{"n_layer": 8, "d_model": 192, "n_experts": 192, "experts_per_token": 4, "d_expert": 96, "d_shared_expert": 0, "activation": "swiglu", "moe_layers": [0, 1, 2, 3, 4, 5, 6, 7], "router_score": "softmax", "normalize_top_k": true, "routed_scale": 1.0, "balance_loss": 0.0024, "balance_bias": false, "router_noise": 0.05, "router_cosine_scale": 20.0, "init_std_router": 0.00679, "lr_router": 0.000896, "n_head": 6, "n_kv_head": 1, "head_dim": 32, "vocab_size": 31178, "norm": "rmsnorm", "norm_place": "pre", "norm_eps": 1e-05, "positions": "rope", "rope_base": 38300.0, "rope_fraction": 1.0, "qk_norm": false, "attn_scale": 0.177, "tie_embeddings": false, "parallel_block": false, "init": "trunc", "init_std_qkv": 0.0406, "init_std_o": 0.0102, "init_std_up": 0.0406, "init_std_down": 0.00622, "optimizer": "muon_variant", "lr": 0.00642, "beta1": 0.95, "weight_decay": 0.029, "lr_head": 0.0083, "grad_clip": 1.0, "warmup_steps": 200, "schedule": "wsd", "decay_fraction": 0.69, "decay_shape": "linear", "final_lr_fraction": 0.05, "batch_tokens": 131072, "seq_len": 256, "doc_mask": true, "train_tokens": 820400000, "steps": 6260, "dataset": "wikipedia_en"}
Below are experts of layer 2 (counted from 0) of a mixture-of-experts language model. Rows are named router (the router's row for the expert), gate (a neuron's input weights, with its number), up (a neuron's input weights, with its number) and show model dimensions 0-191. Each number is 128 + 32 x the weight over its row's rms, rounded and kept within 0 to 255. Numbers have three digits each.
After each expert's rows: "gets" lists some tokens that make up at least twice as much of what it gets as of all text; "mostly gets" lists some tokens that are sent to it at least half of the time. This comes from a sample of Wikipedia text that the model never trained on. Tokens count by the router's weight.

# expert 150
router:114117151174112155125089107172131155142106125085056112101167157091170159191177138163152133103081176119118177097093167145106109145088147156133098097161126130119174118099143169182106115162118155154162146195088210129135144103122117120127124121166147118125161135157130129151149143133178130105133159090112183124156155148180094116165116135138152136103125164086149105031142117149104136188046135106105125147139151131167126186134134134181052122101092123078122107103103092107151110099141137121108116090146211117093183090079135179140123145147058149170085109074160142085066130137137095192
gate0:139160081124092088144107176154103148141127120162129143147128110132196123141182156181142109164120087125122110092109143175078174255150128118140193188162149091153144135143131147132134120133136182137135097075107111109114082119146143189107137101119099120122097102157060153104111113173100147142122071119126135167128162083064077095122133145132151063161136129095169112098092141138152120133172099119156088194125169094174101086121112131163165126099114121172143108114128176100101165231155076120146169135176122156068173137139151126116106169149137136144123146090072184115160115114161127116
up0:133040163133134102123123154185129079141112123148197147121129137133081180121126164178116132178187078095130165146143120093176130137107120156159157057106062094151138064130131153138076153149118163086094125155108078164087150120103160128187119109096162200118134070054134116084166075131066144167172135156140118157124116101137151170155115154091154177124137129124138121131115108119112100157148117124086167131092114079062110078139145112112103173170144090116159144161120099130118143102068123105134116107096094181094081157139136093193134093110121108153141100061106160156138105062167163168
gate1:118055083134124130148139164145145140141096159080178121108166128140147154084072178183154073091059146135111142100172128150145203114134138148174101154166138118119181127119181100103122065127127177146153135113119126096163170108108190061108162108147162149180151099150103075114140160160076157083107153080107157173154106168168189139154158125119143149131128128198174113149112120145161150104098206164102114157130133135055122163101132147073100105151087138137100169157184104130185112095127143164173101179147125143137133132148105123134129132168134098156148142093110167191164085204115130119
up1:141146185134121125182092104050161177109131103154143090126159117082055177125179158075107085125135127129097159119139085140127151078085152152083168185073128087133153171137130162130167155152140113119093114163152113143134165071084114103082149173162101190109114144212152112154089132125073178081124107106188177125121158084135140138132144147157165100073111100111074115107138134106112155105088145146135111108114117144165192116152152138156146106066096080106107101145079175099138134107076199096095087058178107140127108104114154158147124134132123153076091144171121132116120076136086164140
gets: "\n", "-", ")\n", " Country", " Family", " Preceded"
mostly gets: " MPC", " Clade", " Website", " Succeeded", " Phylum", " Synonyms"

# expert 29
router:144092093156164118111107185161147095142156138090131114104106193044173125176146088129074142135151124134124103126139206151101155153161179153146198123118097117128095114139077130135154172133129104147156134156140143100100150137063118037116125114165146072141092115069201123119111095081111154170142150138204100141086021087162105117145129162164194154115099113125105106109120079136086093123096152154139147170122152154108162152133142094152131112201131159112152105085111127143113111104148159060086117171088186103112078138096126157142105095131079119131142093153165127138089159115133088125
gate0:124132084124173122142157147104168117132178092083109106140112085179080150113140114124112170125060152227135128143125110179167149114170138106104127108112124102148136099102137090101068143101131101093110195128167144089135077136172142130142124120095156138106146133117170125183145147198146116063137110114157079152116191112165080173103172073123107118135190144054118089112149102152197118109115133125136178060164155102163087185137128143051130125133136102126086101107200135078175162110154118188107118173123155106162080150124170088112144140171139106122063153125128099123116128123088090094
up0:149058128103125134131190203139180154117146160146182161130103129144106174085111191137144095106154124121126134162125118167097114068126152157116147116151125118146136161145157111133173101131156140097130147177082141105135198159139195133122189070150123141111135095116126071072132149125160148099118122160143180052132061158127137113121173113106085178138099094132115111133223131044035077158164161139165158155094108168116148135128100195113137157081181170116123131097129138141141164118127144101116161142112145102165110107160114065146162144109066081134106108115119154161146100167079152114
gate1:131144103129155155094122121143173132090084081090065155114148131095171185151148111130231122095062105078169073129167138091118138111157069162140116105128140163114100131153151168138061087203064083075118093074089139099097135152097182112113139152117115138068148166138166176068132137152107110089220154103120120148151187110123138074126121116140062180143131133109103103157147193058090141152137130113085133120121157140150087147127106168154108201122118154176135119110144163095118107128138110151127152166139156095068095103165163115103164130124113099122128131116135130094183125131125099134
up1:107153048126139154156082088139154112140130146101098122178166067138095118121117122207100105129076112105116121130145120074139051112123091117108073133172138122084109144126138135118087137065078172093086117159118123138166139096126095093071168114142114097138149164154152119098177102181172112075089147064204123103144117142116143151205177139132131151113112133132113184156164108117096124155106059163131134095083119169150094064146138200119057158112205086123100110146152142128147108162146149145161154111112082139162084170165131172126097116136095134179138175112139164128115117067163111138
gets: "a", "á", "u", "z", "o", "ro"
mostly gets: "á", "ö", "ó", " Xia", "å", "š"

# expert 49
router:112134131144135145138156123097112116121135161098158114100176129086170140121200155121102173089134132155069109126135101068118133137117173116124126105105157182062149118175105186153111116075166138127129148143141095126133185117136114116125116073149151096107097169039103095171145122133086138133080110112149121109132166096153048093096118101120187086197189194137139088103104109171134108138119129085109178159133145161079126120122075097074106166136130111105121125138139084164204118057121162127115104129165128103131149134130106075125094097235098186130166088088138105099106172152085113080
gate0:088101110138166152134137100145095048073105137124151094089157134071107186105081139116135057133112145146094135125107137173130214129116136118059126105148160173067130128122123153141151183169155132144100158154135109139195130106211126097121110118156087111134134215107126161129141174189107120126114102137128109160151112123098136164150130042097123178084111151148142123061127168154131140182148167104116083121146192141119128132090127090130096067104128071133104159066150149198059169159140152147177131109148112159144171099074128104111096150136144098155149173136135143112158089156089106113
up0:102152146175175088140205083142126151135135104069133055154140152113117097147115127154102070115067143142127138083132133163115131151156099175116138131123128119138109115141080179117113084075107132096166088126076097135131105103123107163081086066071142131145120150069144155173135170184090145091134128140152163153151156172142120070136151109097113173153097149186082152107143160123107140118124092134136121116148207114115118170093113045160173119105111143135097131157099156161144065090175153171098161101152114102116121090073163138146146145183133207121086111021117136121163126138172097097
gate1:128127155161112073114110161128144089140085184187153147094140110092121154092159104145131118116109188093131103198065068143140159140133183103148036102130170122135143106135119140114095127130196117148069180098132095140146163098133105059145163096110167113138103112143130115122150100098115152157176153170097137063093129113116110154145140054081197110152053090102149105101117139114178173167076190152132107155110156143047118168143122129085146141121137152177132148170091134138155116090093114118138124107118052079132083108080120144150151193124076164117135119089128139122138149107114083172
up1:122149107079073170106172081150116126108127097163155111143107226125129116137117155152162119127157103141163161094141131130104105129060150172117161106149090143148082122110063091068121122104107132155128134087101135072084110116133136161092082096150226149145113113106180115103041084134147121118138161103090129151118144158119140115108127143195071172144140145131098191103106135112184079115170083158120101131118139193159125174117109075146120102174107142134139097078091172080134210148100138093176164114102171131185141130145165092056122175144106181125153106136109126146151120157127174129
gets: " ", "^{", " $", "^", "_{", "_"
mostly gets: "^{", "^", " $", "{", " {", " "

# expert 30
router:115099080164161141139091114147059134117133127088122139142136169111187139192199157127098149128160129167141131129149178109105181151116152142150174145120119149093088121151139164113149196062141164127118184165146115154090120131082150100118099091183187072121067137082173130121050138089109153182086132142149110125122130123157168146137135178133151182136134080098123061148114106102077138120093126159109160134119105137148141136081105087108150101119075170110159146108170142142167134090121189074087096133145165097064143078083083157133091164132024157097155098142094102129101151107103147115
gate0:172122110167099169090147153103132122211170134126042150114181102183111113095138169193092115144143169124164106062157110174134175116174160096206111151159100129129158107142129139112069154159110124148064163144107119075190109078086149025093140136129132128140129103117119188136150183145124109118097151082129160134152111109113129164109141147143082138111129174104112088110121117090110130140095106112184132143131136150144186138166136133125165078058078078120156070141127131139096117155090153162144148035116126107171104126134128136110091145100101145077141189139111116077123158145102103146
up0:105101087100108059121183153120148102119107147123140119097122172084130150148163069092088109173162126127128078155132174124144100139110110128118148136191142159126107155138070173174111177088150135145214119082112144168167119156049133118119150075081124175123100088152120155109126141089133099171093143133137074123092120094152171156103099063082094164117054098129146122165216197136144158164113101110095084134136135097149091155100134138134121139158154125197078120132094116119186106113157124123155098149148123125107139107136123109121095130178100168142066128227144089152161118125183099176
gate1:086106168153110141161133145143125172108140109100097051136154143215093125143097122108073118179116155097118150096154167107152138105063145087119164153126150148133151065128124205183139150148088066101121123104164122133150125106116127073133170144118158105071184065155149138078173198114130085094114139156084125152152067147073129078142129153106091159176134169128139119113142051121122149138078128130142074112112167121139127186185170097098151090080122163127097166095092167111152100134084157088115180112117110118144066152134121148165070145195111115140136133111120161172147159107109108083
up1:087081157091189069121073108147136123104126115132072104088180104125102113131134091167123143117102097085169169167135144096144135100163121104116137116136121095117124114097137175094101134148140143224182126072157155103099088107196119126103168109110130113169135127120170156145120125128133165148162193114150078172150110105167160225179134168121151119104144103114118175122107159121101166142137118076042114104115087160134131135098184111128171142129159185145093158195166132129115147134133143137111213138195129113087156154125135167176154127117135076086118177055134155137176176138124082152
gets: " E", "2", " bar", "ä", "ou", "en"
mostly gets: " É", "ø", " bar", "ä", " Gy", "å"

# expert 161
router:104054118142170109130110140225126114130128170104140110121208133133185167128206145165161121121095123151139160124144151146071113107148157148185075116150115093159188128121188120179113148117109183117178113181108222129066160103178139089127143117150156112151166076146075119142124124073173167133110112085143094112153138103148123111134174144110136100119167175083201112099100164155112120152112156119113132132105141130155137191147122136144088125113130131073095082144080108156139103076111130092152105094184171148096168120079107131141120136162091166143119068084131134117074122128115068161
gate0:158107133121108117128209049089110080113158071107175132148108121146082076121135179128130157128127150119132138167122119172110164095130129100168090128133095133147127138093118126079138194132136117140136145196156149112116161137129149126143116158178098113102099123159092178158149143146104128081184184123129113083067144162132118123136081026116082133083115143147152085093146132146116151183169130152112189120098122144126163079136115101150157104206137080089137125188124118191118122140117106093119140053106132179144154175156127123104098080150155125135173127071137143049097207198157126138
up0:086160067181193160120155122114113146119136090122109166157112144105157164134129135145152137155105165138167123115145153152140115132165145105101156134143121094125084162142062187145110148173131129099087128122161138088146151160217082103113138162123149106142062112152114139128164185107101166111112111107181091102023141136122105127145129123102129142153132159159151138123164141132152181137134088105147129078134108209197094177154120125133145143192097030131131138174115230150151130154079121123097136111131174103179143130112180074183142097145098106152162091194158150175164121122120154157
gate1:164118070133175105157101161098092149126182132181093109148165124162115093155161127082173137127124093156038136127133142089148107142104161172145125161090193213158165158135118096086103136119123094112176128116108108098140101116135133196137139184118155158155177114106179121074139090085103149098116150108121073145168146072108138120144125101105134187127080142088156039112111114132127151123150138065128144097160112126110143104123164137131161166109131131087188228129078126065216088102130151050141112129126175080194143113107085153101122118130134140134106116129131124102109163144133147122
up1:111116165155189118141127181170151086132114127137112141138199109130092116151130163092127131133198111164149138136062154166113139092189114144151148112121190144139123136110107114190185107130060127168121177159178125120154160096174154133095098100094121165201081122117211104058154110160034137083144183082104127137073142108091118166151136139151129131096127164118085126136110136117123153085123145153123089110076188139131142143127101199199146155158126142123144125151173128160144125131131128147128157104127073149080136100171129121132152155101087140106122118150063116174209060136097151094
gets: " Total", " Coordinates", " mi", " ISBN", " Time", " Website"
mostly gets: " Coordinates", "°N", " Total", " sq", " ISBN", " Length"

# expert 184
router:113097138149148126186086130168132138109178166149118154127142181094222110107173128154169092087136077156081147114156105189046080101159130139113133136071132169127160060151181123167138151102165162126126120123146139097059210141164123076162127160145140144133146151092137127157108099071107141168118114160180112153157160112150066101133167129107144133153146095068166093152080159155110132161092110149137124146141159134086102123094100115136127136100156156104062136149102114189149102070125178083119086100193143104078110152132117131181120167188095122127132106175192150151151123137143103162
gate0:141196109140186142122125129153132103185126060178154114126128109099150112105099126119112113165125182102136053162143164163154118172149160120184150149063125137087140089105108160121156093140103144114108117127177148152146150118108142102126110097147151157073165139096168128152094109134150193150060132155079127117132152079105166105094102165070157134093094161119187114147082170220109145132144086132134139148160065075142100144126113139121115139114150114121177120090172128149138141094181147118105124174166145236129220132127080199130104178092143152106144162156159110122125140142136062143
up0:113117063137126152125192126080148141086061162143157112132128182165133109127162086110129179045124116114106134142131163102127154111079124139118138108111149129130108079132146139091150191130112097136136093167100190067146087131155137097117119127121100092160103141111194110155165109146052184139123131136119125199123143083093094162084202138152100127141134108119172157191119130121158137109129095131135182118151085109183211132065132121108157157176095115078171103139170131087122110119099154130134212176130144138191165133114154157156164143099194144137129117184110162154189151086108167138
gate1:110189158161149077135139064144125115095151126139114133095151117102113151186092164122124146140118083149145114107095097114109084090096149138122178086192100103137109120071124078162162090127164090099093170179130085114118122155114112091083159098128143119158107156112164143121123128162158106134159159100128124152152103100142086155091064148042120127072136100164110110139150104128185079161116114116090104166117181073177167143043132126161098095177135165165120068070127075140169096209117150101114135110119126144081115108115156113134150091144116101076190100123110168054148098149080070137
up1:093065112124174100116103142146128148135105154048101115119170124180137121104149176148093123146098126117095169108129092081142175089131119124117102142136169104212123147182131124087134154160111148153131137157109134084131111103159095131108228060132114126068143125155146131114120178147087122122214099159113179193110119070142114176063109151107161086149152145165155144116163071125118108134174172114173109114106096137156139143107101155120070146122165181104145108154144149076140126161105109128140200110102152144131115144099180094144133084185134170092058126066150130165178171088107100088
gets: " m", " km", "age", " ft", " age", " years"
mostly gets: " km", "age", " m", " ft", " age", "°W"